config.toml
num_hidden_layers = 20
hidden_size = 224
n_experts = 6
experts_per_token = 1
d_expert = 192
d_shared_expert = 192
hidden_act = "squared_relu"
moe_layers = [0, 1, 2, 3, 4, 5, 6, 7, 8, 9, 10, 11, 12, 13, 14, 15, 16, 17, 18, 19]
router_score = "softmax"
normalize_top_k = false
routed_scale = 2.45
balance_loss = 0.0149
balance_bias = false
init_std_router = 0.00997
lr_router = 0.000462
num_attention_heads = 4
num_key_value_heads = 4
head_dim = 64
vocab_size = 23917
norm = "layernorm"
norm_place = "pre"
norm_eps = 1e-05
positions = "rope"
rope_theta = 32200.0
rope_fraction = 0.5
qk_norm = false
attn_scale = 0.125
tie_word_embeddings = false
parallel_block = false
init = "normal"
init_std_qkv = 0.0239
init_std_o = 0.0223
init_std_up = 0.0239
init_std_down = 0.0
optimizer = "soap_variant"
learning_rate = 0.00164
lr_mult_up = 1.22
beta1 = 0.95
beta2 = 0.95
lr_head = 0.00392
max_grad_norm = 1.0
warmup_steps = 200
schedule = "cos"
final_lr_fraction = 0.03
batch_tokens = [16384, 32768, 65536]
max_seq_len = 1024
doc_mask = true
z_loss = 0.0001
train_tokens = 248800000
max_steps = 7301
dataset = "wikipedia_en"
Below are experts of layer 3 (counted from 0) of a mixture-of-experts language model. Rows are named router (the router's row for the expert), up (a neuron's input weights, with its number), down (a neuron's output weights, with its number) and show model dimensions 0-223. Each number is 500 + 50 x the weight over its row's rms, rounded and kept within 0 to 999. Numbers have three digits each.
Before each expert's rows: "raises" lists some tokens whose logits its average output raises strongly, later layers aside. This comes from a sample of Wikipedia text that the model never trained on.

# expert 2
raises: "-", "|", " included"
router:485467588469541498529560414519469494596444503508440571437425416544510468409576457429535523527446473440598463489514470497487532516505458544475532435462579453507565553455547590523525570538582572499460534604542433620413580441455507522441512541560472447536428533498456391466514469532555468548420469547518455604493600477506368463445467536575538443519504533470487502570426478478628526532547511542490459507574525527511432550539463454480530462547464464542465529515413461455489500430525545517521577511501446502417484527588494472493462480459426549394488474588489495496549498537505447474509562523421434453440544574499428580451468547468473572582479546560464517480466483500551500520460
up1:429537515524485404395516501503544455448547487457551525560476541484496540495503547517452497579539485456486517504663443443455602463494572394559469445527543441471558535475436467391511432439442365492496483536513510515461436517492517526501587522525546516454473508543533466547441504492436560533509545491541571527483485519506588511496529595434478588377459513547507452528546587475513491436551475495535552483415485539383486477540579541567608516551619536458498509412515534487469516523531468452520548537408544522524495475465540582383596453488535468499441486497498558483492485457567426488527520442542458559468464503525498464453549466495599492547546496546477415456564492340524470487461
down1:482532424431506577517491471527417490576450598432466519382456559509570498447441563520509498568544568537470462493459615413466547451586475467377474497529516558518476492503417503539394402592528533459533484465527467473438481466404492483553552504486530482451486517474491590588526502514407562552588548443484554440394556524559508519527492506460522506522507463589461549513513466497557440531468457428568514472675645433468527491520510423446546454413536577532478574468415547470495560441464468505423473480468536492485507497484528369515481453451526489537536517501492484478498534526487521513514488502506536383436478472522560467541548424401549508513496471486486565527534491457429491465512
up2:491487466486497539457584554473531524412515558472501537607500547586429538459466506523459516501577519467484527561603414433416571569522553449464540469448519509548557550505451475470517440462492404486524476584552530481513455427553472556553550521574562503463499421476492463503555497601504510528571555502445550445484463467498480515536475551496533628416544495492494379516513529494556466371435447565484568428453511511385510479517550535422509461522591568549573483394445470501505502526495482408526485502464513505533431491494526635388626460461539479486448516402527495507482476444525434491527525468531549612471502440517578428493483469532510520445541437549483435468480432405459502534551
down2:491506522550605428546470496454480481528466439548564445435519515438477581411552437437546540425494504441558553521499517508498504454448534543555572466432485494527440410536478554529533540506581461608406486457417428425437449510424498462516523475450487469521567536508444516504491539417408489535552419509551438471533444501448549552520515499560443544542495474546558555556586491508512509419549683402542557570461431480495533500478535517570467432527498478495521469380489493443478510465461523540448474492465519559531593579469519480509500606533462555527432457505449542382424522431454534478544583535497520488551443541478576504375552491478505489547504556436528575427559492517527558457456
up3:419556520516431493494564424575453431445535518496530525512549524521478513440469518476380497485551485402476483489648465473466514459536576403552456518497476455544528475509458491500451496512425466557501477507526546464495461503492491569519543427542550512457511455487549449554481431524462534527456531540471606511490545527476479447530551550455494607453507541547575521438485487453571470435420517565545575476435584516373543394483580583487551550535591575484594438473481483515521546453504526435459577521518542542555479469510480580427616439539552524509455499482520486538490432376578421555455550419565454572495477501573492408497515466481597475493544488584466455454438493374507531520546
down3:365474526547515451466518519465573523465457494501493494551558498476523492510470511497486441501487496607488548500485520585520556610526494528485422544546452475469449368491521466476553412580579486544538490553512472455518524448533536512585466516447457503416519535509476545498606529485590458483521437595514523592489534546478562402621519364514445419475452488398525482439516581491458539446584495504434520580461553495534496553371423503575417442465519525506429517539502433577512437400578466598489536567480491547429513446540507540525477507505519485481502526490417574496488526562470480503597473432429557434525537451524510566594476508469471471504481522565531534505572432521431547455440
up4:528511454491474429402472564502544539479539523475509508626531489534487439493503532455442502435538590494535521523544498414399530493535499490550522429473449498544464483567434496494469425510523434545480397527555510484528435522478450569541588527548543508429391478499532523439476473423482593560534519406439599501527441495475462474478491485478429580376500543556608538487550600475465564449561541485583560524472564537446561424514565582512485525452563549471539508388461518540498515552527472458483501565472502479515506423547542595441612466523487403506468481446503477543466440435491448453562503446494521498468516546633532476540560488539612502450547548514465387484492467380483538506465
down4:534485558505562409481520529428550542450488502485426466465447462483533452496540534530489579460434517449559517413590493499511520543407514518414568536468579448568472548603626480457440464458517464552495442522417435531452565476587510462474390571394580463591478637576449474487512522454498447463441478491603518499494541395563422410497474599534496566471516408541575572543447516505576447520520512475464481417490529456600509492530529461466527434545468597431583396450433473506500508503526462569447483471471443592451540500499486520508491548410554511473458526556559555496468560468511515537538483513536440541512487553496435457496520522510469536524436509443487521504527536427548457562468
up5:458428513594491497388550469563467472415429483411516551606455463537480504457459567503477518473534546505506579581535450477444478463561591376516558530521468536491555467490534519459492401462382396523523480554484537491522462541497515498537517470594603495499533517500538461528508464467513554487458535496475490507463460493519528596508506593493503576448515492567582479507520549466584534459532580549509577431432563468394527398505530533455528474534585546500586406441437466593468497538473542378480486568456562482516555451507474548461597483457542431579451504487535539542436478488588434463511486473522549534486454526518576438450534454475588504478611451542464476489455447390456559491514
down5:519421470521414500538564556425487508547487421471436645572529551479511502526620498390376446556512538488501491469539598486486538490554474463558457492534488578465483469427498514373465534550525448556451492483512501502495525554448484472502382547490501472474558424487488504513488502459524411564495619440561480481523581516578510469530496407452521498458535536440511527595454482510467536542459455527577516552586507501522519555425530591497474512494458421447419497544553438462410560480404446489412517483493534473578533615466553503529473533545537512478431446493501520400406500464477510425430585547540488508529481589442607474524498471503422485476482520527578472553555534527454586505477
up6:610577441487472516509520450532568508528451467496461482534478503541540594508412532492550542525473418529517477586508507465526415545531538521447591510531589449509499451465443411543559466541491503529502512553405477513471514453575486438476553494483416548482475582479586441574578410531471432586486557489458459436564513479368422526547578476436485453518405563456451543496520542517444506465536468597493465624426502465481514555500519545441553560511489483438540621532541536513523504501558503485465385452491459539499541636484489494469455457509545463446468477455542505499506583433578547431421442393444493511540560469498526529499548456618542483463508559469569528490589472520481561471573
down6:516460504549475494471459564480548475443496488516433390598540396587507555521534543490523496485598467452532524555449520496569362482514512387508562616572490529488511432490489492489469529476507447541489488461431468476508488522571531476471481547542418594526411598498484512467551400499425460552438567460488443418517532467427511574553500534457600525553478554428457538509520472532509538510525543524530390602482460499470558519548461522528488560430506496455487616547444518518541515445527498487410549455474420560445558563440474465527483439427552482446550570382507469434457504508526480549451468466478482590534533496496524552494588520597498390495399567481566430481593470487478523454508
up7:533550554538492551462614485532516512384447554536406497535491488477448479490500544450521549512534541445412565469558454455430472518447598423564467468506514520488550504498419576463525412428475378508516503509560605494553427524461550581463536498575548544485498474517554464474470501489452548520507559606599491506428519490552460468488517561504453507434455427499562423476518524511533523516421475456504560406452550418419519475477575590440623538524552542447547441479423541561520525486592483458510517543425494543538451454536496602421654458526518480477437598502469557489523495464518416476537533526542488495487442514497538470463453487453525443562584499510527475440461519361461515468471
down7:537478524510449578526453497512476503559534487586398433495555496507555518503473535449447508485455552458503505487455476473516533534589500443547568476439510437463447513497557552485493542431440552563522434460603452417548506515536548404487520412464544530506502529525408590456529498558521526494525504503550419444518507569533497522532497536554556435508539435506458499451483472552533562484435516500470535588573371528493485471450460519457524481483480489549497489523514527514564481571507515541511498479586450493570528437601621537457538561501464460342513476453410381451548506428533566513489465542391514551554481419543534482378311535508431593445519542476504481458538537589488469418512
up8:521480528569487534463517471497499478389517506483501533539436478500465550491535533497450434476562467463407531542623441443402524560536553397558488495429469494487509396503417473505519401465433464485464469574568562536576436514574477570529538480556519530512495484440507486544525458465445529557458574504499538559454520473485537482571477540500433587452510493518539486490513490467528483432414563528491502510491559517366524419492545576536507482598622574464620471433430485488502528530477454465486545555479561548529464465535487574437644432457580446502491508492509520574431486458538431458503523507471445547523447486493564438498497440505643483516638433568476464456475448429409535539489
down8:523472460407528472526488528489497531509453536556559490562558552485431427469421428587525536531506530573521570502493425530487438494452480513460421529497457576487496433535551419474472486483438514589577509501480523507568506445572522548441456580453575512565567568403524558422530505456495535442465517361579513451560448534471438502447504487489573461466495480561470461507467438513489542516490514536461479479572539541507428600495420435534572497467565524527576514521502460480555426408587428477479558549481467489444469522524587467485496447417460559471441481561505635462510435519393524553533458524447580495610580454382469560522568557519499562472609533524530451534550563579532482512500
up9:459503595532435440398494467428485474599564534505555618443435463543465413464549493480512543581502448369510443534525488530465493517447466506499490494504524441480516479411482553533458551550617576485550531534456484560456518453489463502425472565509524559558456495441487418529474443484534501494489475494519501559450584363480449427547503459531468501489462419522517397579444445494521479548522471501447467444523540537516484570613454517469457581487504510461494445423459547403496514515546466490498521567469552428489635525512538525477499545523460496386530579531607561470480632497529475424505424571484420476511478610561472538494542435514547485569450584436467550511571512449525516488502
down9:418527501540482457406507498485469467559493530443503439483441463450521538541465516509593484501535467475501450444471524530489499450452499543442559524467544552517566565422470508520494493488544554491495525444501433562461546475402488532470464444541531516548490582562489394476543478536533411481481494618520500461464488555496464560439485516591454503558519458535439509496493520489536427577556618448516489453409469542671493473582487479482477475480416423499404556494544553415495543523510470523620560540566553471490513482510530533568512521457560503389588511547509438461515521526430523456477432596458403506562526541429483598454505413451439381521436373523449555570462551557539503573464
up10:427413567545468493436558444612495536421463534433454542524514508534499524509467573467449530536580489442544559458573468456462517494505542459522506513546538503474568441463463495450521456460486403520504476537532484527434424524559500539514515446533496512483446498488519550468520470473501557487545574492509598463452493547505481452519487583437444588387507524567569491550480521490518525480426515490575521448436595498335472436539564604485577487564587501515572481479507442496500523506533488391510561557440567490511503501517515582464602443542430462449437508441328535565477458394601520506492490436544478500541471531488527442517514448481603517571561529572517484469549514352512562525482
down10:523515530473517494450509513422546456520545439535534468495487541402440479509512599613472442549505471535475474477427524513420498466442472496442476535607556511474539530502444437641556453450579581503436495541500434459436590581550464509505494494487515490472521586559532503562436454462504473473534481582492417442420422448479489571500482423464584539595483477441521465493549442471478443536483438520472415504562532525459562450459496522527521610405499536569467551464476522520448538514413490460408460523560462482440591436489452517488541556438500496442457459397544594437439447587528502413570517510594456576498538520497529561533599540502593450545476531585456444521498431507517557446508
up11:537491505481506445439543466509481520442514472500509448540573537563460525450481572515441482480541478457472504534568418419430532557514579500500492431514518467498533432501476515512428450515434418538472393484526532508513404525519505579535502501624600506504480512528463460529506458512478545467472556516495502497450512495479527540511549535499480565443479418559545509531544478459605548465462485549558535491435564550419519429468518565443636473536620568446557413353460429488539531542561540455505544532395494546489452534525436585393622439494503475508469514458440570517455431434581449500503534470544555560509404491552543413512495500494527440542637407546462507462485480383497542543539
down11:447578498435453531518560572531594564482555439512491564501467476466516529536554464540554473456451491394565536461405592590484484463483450478470591466478486544471478524507497479506554544434544392582557434545447410527508563438400551532478556587497566429434547539538479553498427449458579442509410396431498457476411531497567443400533516416418472498521494437397634514449457510487548508602443485467479574579476536520517478474547600492522499564518443476517535446560471535523494505522430492529460463508570570520482466517528480506503524510476587525445528503466591438539484520437493493577507509405586514459420522491468450503418437526536496509493519561583457532513512494552419513465538
up12:495476496516448500461540466467497456425504475473523427555534478528406525488410565522503517558504501429452552563563459454456528518516570432468473481452535479530491447531458493481513487443487437541523527605522439477478411491458496554513582489529498514499447541544503481503513391461484510513470546553437553489452521489589463474536557573495475572448500433555507449471450502496577510495389563479534542463479578503381504443483565595490625481539657567434547475435471490518453492564584490394509513601474564571487484465492549558416624512514522445497406497504448550522485463488481396484492567449514503565517393465536562437500484463539584519498566549561481450451420495336506554486441
down12:551459571504428549500536542464458400543457592460457559502475526462449460491404604523548496486425417466542507433448603451479459473516490443491572421413480519553537614537451580574480557460566565513449438516481531470484542530497444495396493569475494446501504416489497501498466507577506540440484523547650458562556481448484478502532443475457428467498508495474463451504499519401553538480446558483509488461442618557454526596538478470489478415534472512516503540471489492475591497477541612457569560526426481551574332443475426570487481418560524546442526538424573539579535530485484459544532429594532498492508497472483483460496524545508525482460593509516446484600474506555510469464523
up13:533483498463412416424642551522493565569536492450487497537518476471545470416535596489477478517559543434541623586533515508484452515484488483462458466382559406462490504514405464433463532502449481582457502619481596507514539470463517552522500519563519558421538497460552506482410477462466560512517544525523611532491478433506540467469461636455499533509393529484534511532532469390621455443388449482490480486495499489429572520577532526505596535480512499531545377361444464507442521530478482476477452555501496504539490462428546511372574428438553508470486431503550499523498561443515525499486486483505521495498461578548536451478449538558571471563532507544452497443500543474453552499450
down13:596447529484545498499411522557432535514462513429558538447476478470429551476493464508510512522537565421542439494509474492475497460498431437443603533526564583427538497543482555591509559474588428458456553515581435590505471577473502466540479480372532605555524602521480598491487471527530449499423458513460500538462549402515480508478449504591591423468447522487454522554507521496583475531471485466509529503505504466390503526628505503433535540469448475484460442474514468517572531497474470518466534524471549410405558620514582537531435454525457486468600374561448485429540485526488453538609434531520534451479477510542495504528492507514512521496505484512595471443396451408523433397536
up14:525470459438494518524582432544513451450487553574514517535417522561445468496446542492478479615550476499511430465540440528464440471514531499485443466502459504518517483514463464408443448537565466401553425584450420567503521469541478483607507502529607493441463544428633584543502518507519535452571507510537506473529539529504471507437483619487497449486529497565542468467457411482441573474495517579467520443562464464472529506510486585598475592540594663511549464530544474449467431471606476535543524503493455503540454428437495490432513469535461579517395480459528472546559482438520431487524472440539533526477556464467496535421431482551441525524561519515462406477621560470375420495518
down14:602611555521526597588539482507473522520636596502486365544520500475471416570502571474477469490518457452524462466609493551437573495523487450518449477501578496482490540442467439503498533608553520465537638520542447464463461561540527469569495464449517472439484491534398495569519518567404507518522532458448466562567472578501510508523549512515507341604525497479564504589465400554461533540542493537441524492551457522474483467503542499482444474440541517443475408626545518464487443424514488535505599467441540473531466470447570528496498551439609500467469517537489469467483460410496476498530552549504470417431470405501418525469451500544479479498459563449495453494415461524456536476478
up15:525514542532558467484589499508505514488503542459484535554464465544479513525450545503435533553526549419525630497542471461492556449464596437489526507421475493511502534453358507467467454564508429587513422590576523525584359562496476562464571478515480497475449486409511463501476477479398521513504560455475593475592526528523520508482522526498517552394467447555579495497532500457565469448476529511547515503413510533383505413505556489497547492568480547488568528457422410517547534448529481478475527548450521455543507522529459580398635493514569450516428589513469453510533475565554456408556552419474566475428486483540584485473606497535551544511587527495491491433478447369493563507510
down15:518487460419397559541576483495561454503432522487570593497529526444467509531544467450559493424510450460525404468485484509589563510507482556499567480582497569486545559533447495466526476550563438416368482523480493539443500404435483458423449490476476496509502423505554484500489486471445524492490508562505568517458530542461435488520513462456528495551506562441580473549495466538436436415413440498511521382549429535418478478483498503437581594432487505414603532560479454545453513478567401519545466504445516517452461556549471469428601502475509521515455391466445505551541515489580429516536474560450532555417387585466514504553452418589470569553490508573542448566570580501506456534565
up16:424524410487447434540503467580509523395453603455545531560506461548417560441473504467406543529577549413547491569515512493442506434561617397540541465527592498479499500575499483483495471406465415468459518571584433512508430472452465560544474496542447533438479521430468491471439467503543506573488490606501579472498447446538547480482486616374422517405450474494556524553532479416474457469434458484534607438546493491472534409503546574440544526553554507570509495466441556503524455575490460412524494486398497588535592490382401499460517474504480510506473506498404540465518440495549480551448542560541498495446483534524554431498475468554513505498546518575527494531494550457479462519463
down16:521511418389391475439501480509525628560445443438521481541507529613508477465596518507437508596507465495533475503516600516453544449513471499528521480368612439516529545485425460488449467425516493499504559458466619575542528517517427491453563500544525580543449507458438497496542526496525528434548572497479579511576501487524552425421498516523548558457467583432549516518515535492531466503457477547450475418466533408614427508421466508458506524440525546508509465502407577549527469385500453518491420480401578604457541568513447431468429491494495440555525548489521438504522466509540524515566543501411579600463510481492468495504500514490440452509512523498513446573533559556604482449432
up17:425467497543454438420508545492570514456495528455506499567450479530483506500446544490449511536573517498459580529578468448447543510534634396535507464413477402535499510510481495447519506422493469529520480558515506528508453535527521544520557497526598482502499535424524499524493419442432578587536627558399549540482454450499454446493522534521450611415532471494535404463493576436517456439456476512584559456482512490378496447541611603485559474538584567475578433475496497446479512559452524438523499510432535604497507530504498617384599400495548458541474432471476570506418479483533442441472524468503480560425431476465523458511502440510592442504567531540483508485496518424455546528449
down17:465445438526497578504438572572439420457554445563536543609483425452391431505510558487434503575571497397559471465509524556497503471441468552485598562522559503479445532483451547558427573435455442459480463429510506574503469518567438516543467469535566553583528493476546487551507438477536455562429465548565471486424569588468492468440479524498484559447474510535477539530521449433530483598456496387549511503553450502471583409483488412581517508559424594534430487594497512429413476554523577603529536555487452530581421445470497514503570412511482547442508496484489575528451410516504464548546526509492528478536494499406502406523418509494515556528476534494554535481473469394477534527483
up18:436526483529494462419451547470511442497510585477502563549484489538557515413526568499488515492593553521475516531625439435521564555528535415592434485458445468544505553524438501493461487417446478488516420534461478531572390484545541543552579489518535518507503456499527545546544489472525565565435571527437543429512521476505560572539513569479448486429505479523491421506494528481549409522528514541508490493465550468385544393499544526501565483551581519484639438426442510518478526601453495404562523517376580501523515474543560529459675379481475462493454423496549540522471455419454462464486494498522499483458456500505537408485514503562593473515591530536476474427504432412447511460548
down18:475464507375386459545485505517483484526514491505473478582495539540498473518566453553502496504483435498637482374457491510379515489483412403493464592469476567567520489478583481548543468511503520555429456572486521512528536517460467524486479472476486490497542483527489598527510563513503528503546518514583575415424450546511523537549462500559451516505501535472523527546576446449490535502462391488515497510462401411481498511596492507592565602551485522609406522490621523509410492464556472512416558547494486404428617552503447485458415464478470504475407466455467506521455463499481479539454481604480463485513565450494508541459412580514541578556480429405606546569514498485529450486431
up19:497479462545466439452525432553544478418506488425526499580515573541505482500514563481456561528538481499496570582588498469464501464546613455531520520471469428495564587459396522520480423426443406531523472561546587482546459535542460553463519488503592522482459458500557496530498448462467588541527529520501499537483500516507539559395428569519481639456529433529553405550524446455594497501446515491508521410550527476420476461552533538467605564536532570519547464415505421492519526507468502451543546572442524536512509490419465604375601369446497492549458492466453545623488482420536451460489503488515510537461461471522512438451509526554547538529562473585433466433563492402498456562472
down19:543536523470469647529533469507552503484451603472497547420506466590479541538497450525585522538534467474503430467473462484533445533493445561497573424443503552576501526530504447558458501599579584477613555383414401476427575503444573446488532444484595399464521497462485513484487507531462476510564520547461530516432467487409469458526530434491502537458527493534549494410571550475472527544485530556408448560524478452527458511448487478477557531506558496389513473497570494547508424585593578542553439530583569480521474459467437423547436567561499534487534524554555456412426460527473518565492509395498553490470540601477417477536439474498501596492474482526463446482474487569396475477484
up20:514496503499453473417555429562530519446477588438481566548513520533425556555446544509439534480619466465450516522577441425409463514475589433476418475504485520493501481542468507454477390438453422512501445568527591543546358536505526555476604489564532485465522450473560523502520481470494551503510645516440569506403485481476455458453523540485519552438480500495530457486509466534479474469493501501549514466487514476415488471501587531508561544493599550486597452470468447508530525454490519426506581532459577549563524477448518596446577490498512431507497424512519531616509458406581414466530542410470496529531423575514515504535521482591540498530614482600435469518416465370501508509461
down20:441441525517533543549434533575478475528524521534572379536451571406651474494465537473550496537559431543605561514473505509410481592492478470398493577517531621486466550490532527598451474504507483486537465496455340491547459536553464402478400528510551507460516489477471471533555517452505515432532508435484546461506504538524526601500507417488566535556474507550473516525525517448555426415588410425629481452471480513450543525507481427429444490532451492521460521470465538596567521506449500545514500516559499409565506409560433519459476576466471528454476579465415553500559504552482493426478527543459500605563470513397541463507471494579478485491516516512540423468503561457467454497526
up21:574482497465547570441497498519561568494488566502452506550501514486412428515411601421478496453459576491480523457496528440547593550557477377490494458464556502469544423469499453555510582488545479433574510522468488592515516509448442527481488496521641550426481453492593554518583555491372570442571534537446490471555525368525605479508515554507486513476537433520552531480530582467587475518562432513540448523373533437434462480555529473490464554524510577433422491469475557452431523482549476418584465557429542520519454532483479451457523491548579520506492467427581452460593515488489510436508417561465445559532465446571493473462523374490535516481471475508472450511548539457493484569447
down21:524492519612525493535397559517513497519511551472595561562483463522507534467530516498515545510406561436495469458480483511529604652545488409493480447508447537495493536530579476550433514453493546343451470544549578544469466550539382519532526514490544594482453521487521494527429491535448568510504610469519554470456540472538599474546520573541573504540535450495536523520471494447465482536500489490468504624447488530408461438538503408496375483510442519465481437495404489457445486542522393491447432492440483527543546448510423512531441445455541527488560396457591500561588491522517618422472505602473465548523417416503492444493464497528541465430450542500466458551504467496550462562508
up22:484517554486494556458546576507556529563527488625441565499425520584535482484435561441425473428462469474492448579566530431448471495591517498470543481545459403444489516495485483475561538429555407520500475529405448508508467519507544478437488551491465529486533401513455488445522575557434463487527530645485490543557509512431436483499523438586501468508501574533435443415451440464574488547460453518485485537516593466452483579500660545494522549449564513431542462467496429523465435610390509474509496515393595465531459520503474528521494514489486479493567505543467422532502540471558535519435470548557555617480478472426540468450526388555487460462490551458542496538623530482501459437579
down22:505495496407438522511515427498538568532416483565382588486430531538568538546535465459463398506428489484570438468529476481574518444528437447528582548503529417462514487517417534477480468447530492533487551495503526468458448465503481419534427524475588424463503445485439543542547555444451490469624517540544513598577531532477556433542495489485371527497441500545499569499376459451557531512477426484540577550414486508476420643544579530521465531488444524498576495565519478586493510510539455478613415468416544412429456529492578471528462481484486514518545491504474450501439470441528520522514458476490531533555560521415571562470549469558512477523552466474440610516587472461471559550576
up23:510503492510516464491478432539502539501515553456511586521521604547457491436535570474410508470498504507443503512603447424388488516449483480522496495490524515509495546525523515530500480532511402602570445482503507543565468467575419646522501403420590481511561488460541510471493524431431486477567537524531515501495499589517515534450476547414451565343479538555553485515482467506560531468505488494411544430473526566461520485539470545406587505495613604476563396482447503467496499514513471387588563607442506502500615509472548525468572462522437519457391517552550572506496518419522398475503433505516472563506506533506545411461545548443577498524565503518417419527488493410495460496519
down23:448510509470459476473554546443584449503490393377514570514463465443479425565436527538480442449498455544494525418489555585565505582459473519489441467519552506515469514472622545521494545503465539516439491492411485487627604515548527465497552460484461443456490421587506403536554552430527524520445506526555431496469465416507528453568477561558574463533507452476410395493468470454456577427544421478592456557531582492524546392479534411550498419597503497570464460537550524538544525475390513580548577506532525521497544565557500450538490498499545506519508415514518455484441496479401539461516578531533573548494471436572499549520465448407516554497416470476470520510412539496486570467524
up24:471496423471517470474550485546520498412549512460492541592481476508492465464464513455481481512525466476426516562627510490414515489519605476483482464493502476520512468545430504445510487457429458549560489496558511503560432530540462510492559525537582510455473428538555482499401493498495559541492594508444518541463522483536454496470490535501486573418419476528568460517505523402595544423516550565531550445490494519364538438513515607496572510563581532443616421476557439542502534526445521431403551561428558481546446470484511605406650445535584476484453478513446568524437511437503449486516569449463511629478488499581521491522512408496613510557544479530416447471478431399471511534521
down24:488495504555518478562524495535537405502520491494549500428493465446421448493561512515454498528486515473430483409450385530474434469534458437498471525483498511558468463507573423471429586535474508503537491596379503435521549508504582542378495491595528494506515533449446518514529487488473498521526500433483546457598598394419427444509526586496530501473514576613496451522484567559535482617493430480529455530514417536524404464512579510490606505457480434429432457481403487471491423460510438463567490556551451540520478539544575460587440496503469571530492537523603527531487447620463542483475430468547408576557600497425489525518430543515536532594515466511504456473579505537476531552442
up25:471516513477425504473491465571547394400477556442549474534536453543448530397496563535411526494596546489474533475628426478435546513523603450512548459462480508513533487511425474521514490491469412584485471567533530485533457526512455580485563413518551527477439478456510458560465491435405583554522534522464538527522597512519494512484482502425496540422524494494538451569526481486549452407464505524509515443467544478441543493470549595536625474525584517428554456446462468521512534436478455380558523512431583492517505467471519596360622461495554450498425515483449615538483427429536457436440529455483480539486428486528542453503552446532542513559590445535462474480507482384463470536482
down25:482461386551506575495524462557493465474513409536443446461588502478476513514436480487559454475524601525537555382424558526466451567517547477506522496563433497469450451471460416545588439555435515485441479520464506608541478501470565524506570491583455560427536506532504626490483474509546543476474586485515502413481476564514495442537484578505486539599458515528456602528498436506460546458509537508509584510522493600444465496459454549589444554459462420498394542526419560463516490481472480536461526566512419448486558533526423401520481445508477528548536533501490583470564495637430430428583589499525551371448539514565598444505426464516502473578454490490524530535552520461492484477487
up26:603505500469458506526550389581578494505568473511458513526453545519422517557446506458568437438601514503526513498485361464488474478545576508468510399507626483571569433538481534522509573493475547468516522458472444466474458520520587482574513510515507542447442422572405533582489455433456496527587496453505556595459533565408479496542564478477403483480472494450551545502451426487510413483486509425482575447468550468469458552523494512576467498562504443484579452404508479585540483566450599418440518542423492546431522435463512509474495488609541507478485473474481415497509388465493478454501519480522447510469473595465511475572510430597564469523556519517544518632504437472568503479556
down26:515463443565496554452507483547423489500452524561539511573481573457407534448474526424574481475577465535482421508491434564507527453530591378486517513531444560467621473512518493371514446423544549440564557547594465463503409488489550496518491585480511492374518377520472523536430431569498474568547507510464520513420617530430518475515472535495542481469491557511511582484468543522503451602518442487464452505455494498367543612432552577436443519569486437462562484482470538560584512600493507473598492582479515458499463523477527487486462443527492543470484528481478466535569509525501587450482604463455459530493369500432579500534499441556490430468465471481541530481525527494484466482559
up27:448580427485521490484487500433523437475469590557417525491449571477495525527522607426535495429536472554483479457541506428537467474444546483585503419455562489505490583486394479474439472544503427542536426546463503504509432483548594521539532486525510456493507442529426521481456521469450520469455568503501502605557545454509533437515491456550493579459461511455518524499527580454597502380511526503441533485484517465433434460445493546383472484407547524470566442495511507473554550590575460418439531581485560478575536494581565518432536449545570394524470603519474478524488522489537535495470628404499482633451540413581542543567456494462558483525592510530537400473539495439489448514449
down27:399467399595449474633489573471510561467449523614480458492535574482530513511485563572583510506599564525517474464487517469574504549479496524490475542470506522546456466468486436447369474463508530502538479552484446482506523506435566457537449545471453514481480521576472530510514533497519415480453567509494578516517580501570497528564508379482527514464509502325515527529556543438581414450486453461522483507421492530454427547458474465501442445483440389512475496583564445526434504650539458516432422563469486555441502599483528554508400400457456465536461433561541567518512455470489498501553365465493512537533552510439518519543542591491566485451490502544489467548497503448493526495554
up28:532405522474558468475512452551476511502399481484507592553523416459561400636402480493432435449580541460543462530519420503420582468563525487565401505538405463536507501530514499466480461520575453489418515610461529503541450493470482527512477588520516592519482533505480524467528427549453524574572585490569496463487477383450481490495522487408465605522545532543561538532519498479447560470513501525437434493579523452504487483536512512499606451498532616501532487504495454598545538396436462484495510542465433457510511437535447455455531497470498569521467574441537478483421426469395471452497630488500407583477550527529475510555489408494526510575516410525441543497479526513442475447561
down28:540515574521526505517485579505454500512463461543496518572576603440496483503521444480557490420520519385538465512359482459496417534504411559456474540513409424497525556490600495458472498444495517418456456466440587478494470497480509539531447448451375510518522486602515452533444494561443498510544538436614511450434430501515440476553486560466567577549484431594519482545542459504390549612489602472465512555504500404592560526460499497469469544512482498513528504584511535552522529340460643500468530476563517452571495474485504489500569486487548566497560487448450486461515487483483491478439514509483419451542464444462410502561551476474559484479576466517470594540527578531462477593520
up29:509437478552492445481549510531529518394504485583539536544541539467491521477515465488447588499584510429499571534556422454406558525513553453527461453485549459480533495413499518530480376468415450551475397472578510503530466535458501551546583450532572489467432442567534449513498514430491551480556450502567512438492485567516520529566515535441455546476512455574500495486626445494560553467482528504522579426444511501431461490497559454462574545551604567491538476453473440488587565547585532416468547504449535483573509531492384568428639440599508485467439516437424557577485421527554401448511495466485505501493503546561503440507512459520540540454581481594461462448484484391432552513494
down29:504547598454538556484443548505420586490445535399541491442501486511573592648514521508482465692463548514528457547531560478511448509539571642513472461492512485560523538490481445472565489559495562464456602543493492427405419529506472557504442457532426493545478496499535519481437518546537431461485541527454524456523439469542459511476508509468505573553546483467487498455555495578478497472528545521520471457524530571519503515569526564525431467431452462498526366562533474521575463434417489585485453406438587457477455503464442551475484529473473484574425527475486590450458544378537470532462536578489449541449511492405502560470473469514583448463512434443496424539560538550437500427475
up30:536466464527409437425481535581560434447443547446533480472487481482480527431513578508461541476572565421483544486522536513532442466483524487539493431435512448490505583540476569552573444494428460579516411526585552519474513551470532553560515426463608508510507482511548499500430505445538551504452448573434590599504558471521564591396531557412435528482501431583547430454525458499593490392489560528569551453427520482441571479518572583435602498472518501477518484475455487486522578500509500508504552522445615496505459477493421579425585451572512463506443514477472494574435505500452441451437484440490543455556487546471541505524497439570573412518572457534507502519363548422506540478486
down30:475475455556508561472500534479398591569492508471516461503558590451479577528616471547496430521464446565481466591503562582586422521371498550491502502530540520471551546487586501433412516397478474587487443491534534509536519498551483435478563542502551448534485482486452474454443443430449496472503593472487478492541474659417500533526444433495534465529573557472476507530467463511532516497497412402490576561418538544455538418419532492496469505470551495461571531553472486459495653523480525412490488392521529446494470438568526431565503545459588443498480449455536543545492573467487415518442494506513523516505479498475416479510497584498521514522555580514514515477426348506539539471433